{"n_layer": 14, "d_expert": 64, "lr_router": 0.000449, "tie_embeddings": "early", "lr": 0.00273, "beta2": 0.99, "batch_tokens": [32768, 65536, 98304], "train_tokens": 321500000, "dataset": "wikipedia_en"}
Below are experts of layer 9 (counted from 0) of a mixture-of-experts language model. Rows are named router (the router's row for the expert), gate (a neuron's input weights, with its number), up (a neuron's input weights, with its number), down (a neuron's output weights, with its number) and show model dimensions 0-255. Each number is 128 + 24 x the weight over its row's rms, rounded and kept within 0 to 255. Numbers have three digits each.
Before each expert's rows: a language model's description of what the expert responds to. This comes from a sample of Wikipedia text that the model never trained on.

# expert 8
Pipes and header words in wiki tables and infobox lists, especially election and awards tables, such as Votes, Candidate, Result, %.
router:123162111090090136155095107116137119130121112081124106122138201165143183115176114141118123105118089164110070116117149136117141113103162201120143145132140119142164103155143080114140093152075126151102133141156124139114152166127136139129143128127103096147117115178139123129183132128113105112167165157097143108100078126108139096128115115130163148094112146143106135155137132118137081124110126132133125104099096131128129155109163136121078116175154145083173123129157141154099126150124132122148123090149102116154105165075130143144127150120120127120126141116141144151132070104147089131132115115098129142136152110135127145107099110108140137106095117164145155152148167111116127133114132146135139146111079058117100118135137143127127123146144150079129159118146103161133127079128126
gate1:131149096128121128162120145130088125077132159133146157139115144113138120123170108175113137101135088152112096100089119128096192129121131125091104109135153126119113099160113079130099118115123129155159146111101142137123113116114139185106114170121154133153087115141121157109125153174115108137142129121137174166119114112123122106164108106172151144178129120124079114113122115112131099158088129128118151093125089094152123107189170106147116112152149101116124183127094124120188119119152087115122095115123077138117108131114135144114131126121095123155098132098097159128172142106127133086141139131120160134141170120136168086134137133104115142135148129131167150165098152106096144135122126162134124115127161091099108131117150083136082146129115172111113124148164134128122152092153080
up1:144128120118109118125123118126113141126107136128133124177147127108106124118124180124143101130096161106149166156187140118148142085122144108126159118100101122175133090142133091113134122135159141132109134099137141146133131141139152105159145152131087149104165142105125118140094115117142183146118131164117133122133178136139101148121112161087141105118174099170172108107133146163140107153150121157121110155107130156116090109113097166110164131107110168144159092094154115120142130097110141140169126121112179117129094153125098089121116143132151148110137133133184148138075109126159157160091103140136111148126136109109140092154125124137147114104151156126103112083157099154199126134146119138102127153129121159144138158115145162115175075081116054130143163132094117129145149152129163
down1:115191111142170107124146177138188141100181107150125115139172153169113136126115126141186121102091097138149122100159160109122110149152124132166115148117148132174157114144125122139120095103103132113124124111112166115195117132122095145131146133131135144151195135077136104121095129150170121109117104136108137142146112110112164175155118119126139100137127118141166160130106102164145114154145123150109126167142147151125142169108109139120124113113127136113130120143164163128111146080134129147147161117127141141156104151126100166113124153134137153127107173131152134139141101130123134098146092179128146089148099135075119132123131126157109088094103125129098144087111130104151148146112130150147118106153117160096133093165127088090180128134180148142086114123117139155131165151122086

# expert 12
Opening quotation marks and the first words of song, album or show titles, such as "PTA", "Take Me Home", Opening theme.
router:110125126121109127110128104088109124108140195104122158157143194144101181157092144108142143160128105097115107093128146140093137118161148116104145142130140124113146139139096131172153146136179102148137133141128095095140174129111099131109117103113137138108122122157133122134138143119155115131135128146146121111093094148130142173167087136150130129166105130148160125156119142101157138108160168142110136143113175128141174155129114115074143099114100131095140130134149142178147117115131103169146101171152120126151141138100153126120135127123084143161118101114113118096106144112065099135078109121131115122090120093139127168153186169110125085130135135124156099133116093101105143122082147100174118120152077160118091151165156134112133127146135122095132108109141127165111143144080158
gate1:168134170158158134100111117077094133146122139108137092153144135132149097106106121128110169132139092140121194111120125186141123126155119134108150106169113118094153110172127162107125099152114143128127162115128114073125126162156163156177157133125119145112142140171097107156136132149137143148101140125176128097123120146144163117123136100163092145142118124096133092145144140105109125116174101149148097128083147113093136145097138127158136119083123138134141132163097169091142111113131113144124113114108114141155111163157141114107122107159139111093150080169104120179146117089084113117127161140109154133130087133124120119141144121111137106102151102143132115125110102139124138140100119133094083092131139089147126121118175189141133156138131141142162160090120117074068086131123134
up1:080099158180083122139081114117163139125110149149154127081165120191111121135117096159129073112145123069101114130129109163172092121144109121133128147131145094160112114090124171163111146120100131097125094117065139074113147132148112105123118138131134148167109137123148153111136158113117148134127134118123116140131175140093101108147138097140116141102094085179130111140161152113087118159125168172102146140153114134093136132097108174089126129121163150129097185117099131148149130159136138116130082120145175165119134138121109138122130173108134146138089103140138125151120120116112149072147145118144105118134086139121117148122151141114122159132136175112124090141129155113107103106087107129155125116107163114097125135133106149156105146117157118156148108129097134155153122147123110
down1:101114138139094122131101106114143148120137187086120151105079146151105158156115095123117147154093106103197125119126133128138119140146140149100102127110151162163096167150176102124139143161102164133093140117179117180112178142122097174166167080123127120123118105135140133139127162158117133091138159160136104123084138142131129125123110137122098142119082108102113163126107143129079133135131122139126162130181104104148102108142158107166100115134177119156128180140105140164144170093127140125130123153136145137135135171137092103141144153140138124091091152101151135122139120111126138095154135117133078143081162160137161117126123096114100127119172118128146139112131132139139146119119123129098107123138117141102117163082121082153107086093136135129090144145099095121155163136144152

# expert 25
Initial capital or first piece of names in comma- or semicolon-separated lists and tables, such as author, player or taxon lists: Murray, Klahn, Japundžić.
router:104158110158156136117147199137107126106094112147133154110120139156137130137121115120133146086120115119118115108137069150099187121135103128104149134139123157122130148165139123122140131162116101132086134140143143130158159154117108108101117148109125117126112111158133150087099098158122116111077139143178195100111139138109137117072143129102107110146122117152127114120119141144090154158149101119117122119123144112093101097126135131149173165167138142110150108167084115143082166112110134115115147134156120197141133152121131104095119149200111145106089101123074123106119097125121110140163135093163129125146164134110169135130128125086092144141100140067137114136113134135143140177151170117133127154124104138132133142171113097112113143129148120086091134123102100148098102155144096
gate2:164170124100140119167179107113112137125129108136097104104162178139119116160180086093072111061105172171105135133125109101094126116128114113091127095124106092127113101101120140146153130097108129120091084150126111132155100133163113113122160159160118131134151139097106129119143076159129114121148149149112155145137137155118153104107120115121112155132094084140173100126132083094117138134134134128115123123113075139177141126150143116099121149096133088164130104159106136156087134094126101113097145120142129114153111111138116118113140127111077102096087137177128122108119085122112127106122125125119113151129069132178137130114158117103124157138132083081079104148110091116099153134144131118147123142111138140118105137127099099122158110115136131164097129129097152118168128156114101
up2:151113155110173178165127154150112125172127142177159156140119114104144124147172129118141143142125113091137101140138146161128126127161125141095111149105124103124161119179172122102133099107143174129137108124129116141084121111091138130099153153093128092137111128096176124128154166093186129144177061099112120140152143124115125083144130121100106145131157129116105128131160120162184109106079081126135157121124114132135142129122174131117111165134106158140134122130117099160116107121189122097125153128132158152136147109069139120149135071135145167105098096152129102112167114110144122130109148164068071111132147112125128118113125119184139109165139158123118102091106143125132134123125085137151101119155134159148140149105115116130131104149131139138118128091131147098130156136140134
down2:123134097134135126138140086194129132135161131107130165090146105109114130081151151099126138100134106091131154125132181138144145167126136133160150115127153153112157106128142121128171141056130096110093120127132159128124177106100169153109169168123114144102118153152151141111164089089094124166156135161140110126127103100198105161120158124136104146194128131116109127165142160140154142108138155163096147145132134115170102128119124128137102152120134159155149133122107106110156118136086143147100104182115124111096174144113084130154168118124169096132124116123104133105152092125114124168103134146109150129106115098070107144122149134128073114138116119117151103136131181157151115127111125156127128091140119126110094155104138122130150161108140121095114139150136119122085126117112112